Weights of a small mixture-of-experts language model, trained from scratch on English Wikipedia: a softmax router.
Below are experts of layer 7 (counted from 0) of a mixture-of-experts language model. Rows are named router (the router's row for the expert), up (a neuron's input weights, with its number), down (a neuron's output weights, with its number) and show model dimensions 0-63. Each number is 50 + 12 x the weight over its row's rms, rounded and kept within 0 to 99.
After each expert's rows: "mostly gets" lists some tokens that are sent to it at least half of the time; "comes before" lists some tokens at least twice as common just after its tokens as in all text. This comes from a sample of Wikipedia text that the model never trained on. Tokens count by the router's weight.

# expert 29
router:54 43 59 42 45 53 34 42 57 31 27 53 61 38 57 33 42 36 58 53 61 42 61 56 64 53 55 19 76 47 58 46 51 55 34 55 46 65 31 65 50 53 62 60 48 52 48 44 42 62 52 56 53 41 62 38 60 35 51 66 33 49 37 27
up5:57 43 24 45 55 51 34 56 60 50 33 34 38 43 53 53 63 64 46 41 49 54 63 61 46 55 54 47 43 50 39 50 57 64 42 51 34 40 52 52 49 61 39 31 32 43 46 43 43 47 25 75 56 50 47 56 47 81 32 68 70 48 37 48
down5:50 50 56 67 38 35 32 70 45 58 84 46 45 72 36 64 72 37 44 65 50 50 29 09 53 29 36 44 62 61 66 63 53 36 61 56 57 36 46 71 57 37 54 71 47 46 65 32 52 41 68 33 49 28 44 61 46 47 48 50 40 47 40 60
mostly gets: "|", " |", "=", "):", ");", "The"
comes before: " ", "\n", " S", " M", " D", " B"

# expert 6
router:46 56 51 71 33 49 21 50 68 67 37 60 53 75 33 53 54 52 50 59 55 54 64 50 51 20 61 43 54 59 59 43 54 56 61 45 66 69 62 55 42 53 34 24 48 54 51 59 60 48 50 56 63 49 53 42 51 34 74 47 52 69 61 30
up5:66 24 46 55 75 52 36 66 70 54 47 61 53 61 52 57 50 33 50 49 59 62 66 36 35 51 32 39 53 68 49 74 57 58 50 56 56 49 65 33 54 40 28 43 35 53 37 45 40 63 33 36 39 29 67 61 56 11 53 54 43 53 50 51
down5:63 70 43 42 63 48 48 54 32 72 54 51 50 51 38 28 53 37 15 54 58 33 64 26 75 48 48 41 48 52 63 56 47 23 45 23 38 72 70 56 49 60 67 40 51 33 45 50 59 62 42 75 44 41 54 42 58 44 54 60 50 68 80 54
mostly gets: " Cup", " Championship", " football", "land", " League", "ield"
comes before: "s", " |", ",", " (", "er", " in"

# expert 20
router:45 45 66 41 39 70 44 55 39 67 58 44 57 56 53 47 47 50 57 56 58 53 58 30 46 24 29 58 65 51 60 46 50 42 65 50 37 50 66 43 57 62 45 62 51 38 32 59 37 49 52 36 57 45 22 34 56 30 52 65 45 50 63 29
up0:51 33 56 46 45 47 59 55 52 41 49 53 58 67 49 54 62 37 52 54 35 49 24 00 43 54 66 57 60 58 65 43 45 48 76 53 73 49 30 48 51 40 35 50 45 45 26 47 58 53 40 38 30 38 37 48 36 40 41 53 47 58 55 50
down0:69 68 31 66 49 37 50 50 56 37 46 81 26 41 57 47 33 25 59 52 32 47 54 48 29 61 64 47 49 42 43 45 60 61 64 47 65 58 35 57 42 57 62 45 49 57 56 58 44 47 19 52 54 41 43 53 47 66 53 44 53 40 31 46
mostly gets: "and", " show", "ounc", " build", "orld", "earch"
comes before: "ing", "ed", ",", " of", ".", " in"

# expert 2
router:30 42 65 67 38 48 71 58 60 80 46 34 59 59 44 46 80 36 34 51 58 42 61 31 64 59 67 41 68 43 36 60 52 37 51 34 43 46 44 48 53 46 36 59 50 46 58 44 59 43 54 46 52 47 41 49 50 40 32 62 65 43 32 61
up0:62 32 72 54 44 51 50 56 63 71 64 72 42 51 56 70 51 49 48 39 59 66 35 31 32 62 63 74 48 61 56 56 44 50 63 71 59 34 51 31 63 56 62 57 46 44 52 64 49 37 28 28 46 21 57 57 58 28 28 60 57 51 28 43
down0:50 33 79 68 66 56 42 44 51 55 37 39 47 45 54 32 59 52 49 37 52 32 45 61 48 55 69 64 47 38 73 49 44 24 35 33 53 67 52 59 25 58 60 58 39 33 66 56 35 64 61 58 45 38 44 51 48 44 41 47 52 61 46 31
mostly gets: "\".", ".\"", " through", " –", "',", ")."
comes before: "\n", " The", "==", "The", " He", " In"

# expert 4
router:40 73 43 38 35 40 45 45 41 60 35 32 60 44 31 37 43 67 40 19 47 60 39 49 51 29 26 49 66 35 47 64 49 49 50 33 48 65 45 42 52 37 68 48 49 46 41 80 60 41 48 64 53 56 62 42 49 47 46 39 27 57 22 62
up5:46 38 38 42 45 46 65 57 59 65 43 21 66 23 65 45 50 53 27 20 33 60 43 48 42 31 32 64 43 47 56 40 46 59 59 44 68 62 51 44 55 32 57 57 56 40 56 44 54 57 34 53 34 46 55 36 47 57 47 77 65 63 47 30
down5:40 40 60 45 41 23 54 55 60 60 29 56 85 40 39 49 57 60 43 44 61 36 39 59 54 56 54 43 47 56 44 56 31 57 51 50 25 54 44 34 35 53 47 69 23 50 61 61 58 53 54 40 54 43 43 52 60 40 50 55 42 35 61 69
mostly gets: "areer", " Total", "=", "==", "In", " career"
comes before: ":", " ", "=", "==", " S", " D"

# expert 24
router:37 51 51 60 51 43 48 60 41 58 54 58 35 48 31 63 56 48 58 65 64 52 33 47 54 20 44 41 46 62 51 40 38 32 48 50 58 54 72 46 48 48 37 49 52 59 42 41 39 73 46 52 40 42 44 42 61 59 50 40 47 30 45 73
up0:42 56 48 71 72 60 60 38 60 44 43 41 43 54 39 61 52 53 48 82 38 55 63 52 53 41 30 56 58 48 82 41 46 44 18 54 49 48 67 69 58 55 50 69 44 61 45 55 70 43 30 16 50 56 51 45 46 54 58 50 52 56 32 64
down0:70 40 40 42 61 55 68 61 57 55 54 56 00 68 37 56 48 83 31 55 62 52 47 32 70 44 40 50 52 33 30 36 43 35 76 24 58 59 51 49 39 50 47 48 45 58 71 48 24 56 44 50 55 54 51 57 39 46 54 51 54 40 52 45
mostly gets: " us", " n", "is", " includ", "ices", "ies"
comes before: ",", " of", ".", " in", " and", "ation"

# expert 8
router:41 44 64 51 64 39 54 32 61 52 57 79 30 41 28 58 64 27 42 41 54 50 61 50 43 50 53 37 47 46 37 50 61 45 50 55 40 58 62 45 52 58 57 56 39 41 41 51 40 60 53 54 50 62 18 65 35 28 52 54 58 58 42 60
up0:69 56 66 48 63 46 40 44 53 53 54 59 44 52 63 40 46 36 54 63 63 54 84 51 65 51 54 34 47 57 42 59 60 40 38 41 57 51 57 64 24 45 40 31 44 37 75 61 41 56 61 63 48 62 65 49 37 53 35 59 46 71 62 34
down0:50 57 60 29 27 40 49 47 43 73 61 57 60 67 44 40 53 69 58 66 30 37 54 67 30 54 58 60 38 51 49 59 41 40 57 25 55 58 55 36 43 54 39 68 48 35 54 32 64 24 58 45 73 63 40 26 49 43 57 52 69 56 48 50
mostly gets: "er", "ler", "ter", "ner", " Per", "ers"
comes before: ",", " (", " of", " and", "a", "'"

# expert 0
router:53 62 34 50 38 81 50 73 33 34 57 37 57 65 57 49 77 42 54 55 51 73 66 52 54 58 42 49 37 37 63 45 30 42 50 51 76 36 64 49 44 64 51 50 39 43 48 41 38 44 55 38 53 52 53 56 45 48 61 52 29 36 36 64
up5:34 51 36 53 55 66 34 41 22 43 63 28 42 40 57 53 57 57 41 48 78 54 63 63 47 34 52 46 48 48 61 66 50 31 61 70 57 50 39 69 62 61 51 48 49 28 55 59 59 61 42 37 52 55 41 50 73 52 47 40 35 74 47 47
down5:50 63 55 19 55 33 55 74 64 37 46 48 53 59 31 53 65 62 61 47 73 58 62 62 47 66 42 46 46 69 49 30 61 49 59 49 33 20 44 46 55 56 49 60 53 60 53 71 56 82 57 58 58 64 59 51 45 49 43 43 33 55 55 49
mostly gets: "ated", "ished", "ended", "ently", "ized", "ited"
comes before: " to", " in", " by", " the", " of", " on"

# expert 10
router:42 49 56 45 49 97 37 57 51 57 46 46 62 32 29 53 57 71 53 44 51 45 71 42 30 59 34 37 50 51 36 69 28 61 57 42 66 44 45 51 31 48 55 69 41 42 60 59 53 63 45 46 36 53 65 42 48 35 38 41 37 78 65 61
up5:35 55 47 38 63 72 49 43 56 39 55 51 73 59 50 70 51 32 61 37 62 47 57 53 46 29 52 46 36 47 41 45 65 65 39 53 68 30 77 68 42 47 61 55 45 27 46 49 32 68 39 63 41 41 42 48 50 44 38 43 44 64 61 65
down5:73 52 75 53 40 42 48 32 29 50 41 27 42 44 44 58 42 50 50 45 41 57 72 52 56 39 45 70 48 55 35 53 58 47 52 42 41 49 70 67 36 36 69 46 91 59 25 57 66 50 41 53 40 62 41 47 46 55 49 43 35 67 50 42
mostly gets: " •", " local", "ersonal", " public", "oci", "eral"
comes before: " ", "\n", ":", " of", " Total", "ation"

# expert 1
router:32 42 49 24 29 67 47 47 42 63 58 42 55 31 46 41 47 33 51 55 40 49 51 43 45 54 68 35 60 43 38 48 64 37 43 70 50 56 32 40 32 53 69 46 56 62 35 41 68 50 51 61 56 65 45 72 54 35 46 52 59 42 37 63
up0:32 43 43 55 48 60 62 59 49 46 52 62 46 41 39 48 38 50 43 42 49 47 65 82 60 56 40 67 25 33 46 50 39 52 51 49 24 75 58 47 49 39 46 36 37 37 53 46 50 49 69 49 77 68 24 46 57 64 34 47 57 70 64 61
down0:64 57 66 55 57 36 31 34 50 30 56 48 73 41 32 51 45 42 56 73 53 49 54 54 53 45 51 56 38 61 56 59 41 80 65 58 47 54 58 52 57 46 39 43 39 46 58 65 30 32 36 44 45 66 53 59 50 66 47 63 65 60 48 39
mostly gets: " ", " g", "्"
comes before: "1", "2", "3", "4", " |", "5"

# expert 18
router:45 54 49 61 70 56 50 44 49 41 71 41 28 43 22 42 38 52 59 53 60 41 76 41 54 54 31 23 34 47 49 45 50 48 65 52 46 57 28 38 67 44 32 58 45 62 57 81 52 39 51 50 50 48 52 44 48 50 41 79 39 50 49 61
up0:38 40 44 43 52 61 58 57 40 49 55 45 38 65 40 48 34 42 41 25 65 49 58 59 58 42 72 38 15 60 51 46 38 56 31 56 34 43 38 28 39 35 40 57 24 56 52 48 51 53 69 51 64 56 27 51 44 51 52 41 38 52 59 33
down0:52 34 45 43 57 40 55 21 62 52 46 42 42 44 57 37 63 49 52 39 52 62 65 58 83 58 37 46 36 42 59 56 53 50 57 57 48 26 39 30 73 35 41 34 35 74 65 29 46 52 65 38 77 80 51 41 52 61 46 23 27 56 29 58
mostly gets: " found", " serv", " count", " Count", " used", " oper"
comes before: "\n", "==", "The", "ry", "ice", "In"

# expert 21
router:42 66 50 63 38 50 39 23 69 60 57 59 35 77 46 45 52 54 36 57 47 43 54 33 59 35 24 55 35 58 45 48 49 51 41 74 53 35 62 64 35 45 60 64 55 40 55 40 39 41 53 49 49 29 37 53 39 48 73 51 53 49 26 43
up0:30 46 29 50 44 50 64 51 65 43 49 59 63 73 28 59 61 65 44 57 47 37 50 44 44 50 40 56 49 64 28 45 49 40 50 45 54 41 53 54 56 38 52 69 56 55 45 53 47 30 36 42 41 30 41 44 29 31 45 56 37 42 43 52
down0:56 49 57 46 57 53 50 71 56 73 35 57 42 62 68 47 57 31 46 44 51 44 54 41 48 41 44 38 35 53 63 37 74 39 57 37 36 60 65 43 41 49 52 55 74 54 39 63 52 37 64 50 62 54 73 40 48 30 44 67 45 41 45 17
mostly gets: "ing", "aking", "ling", "ered", "el", "ed"
comes before: " the", " to", " by", " in", " a", " of"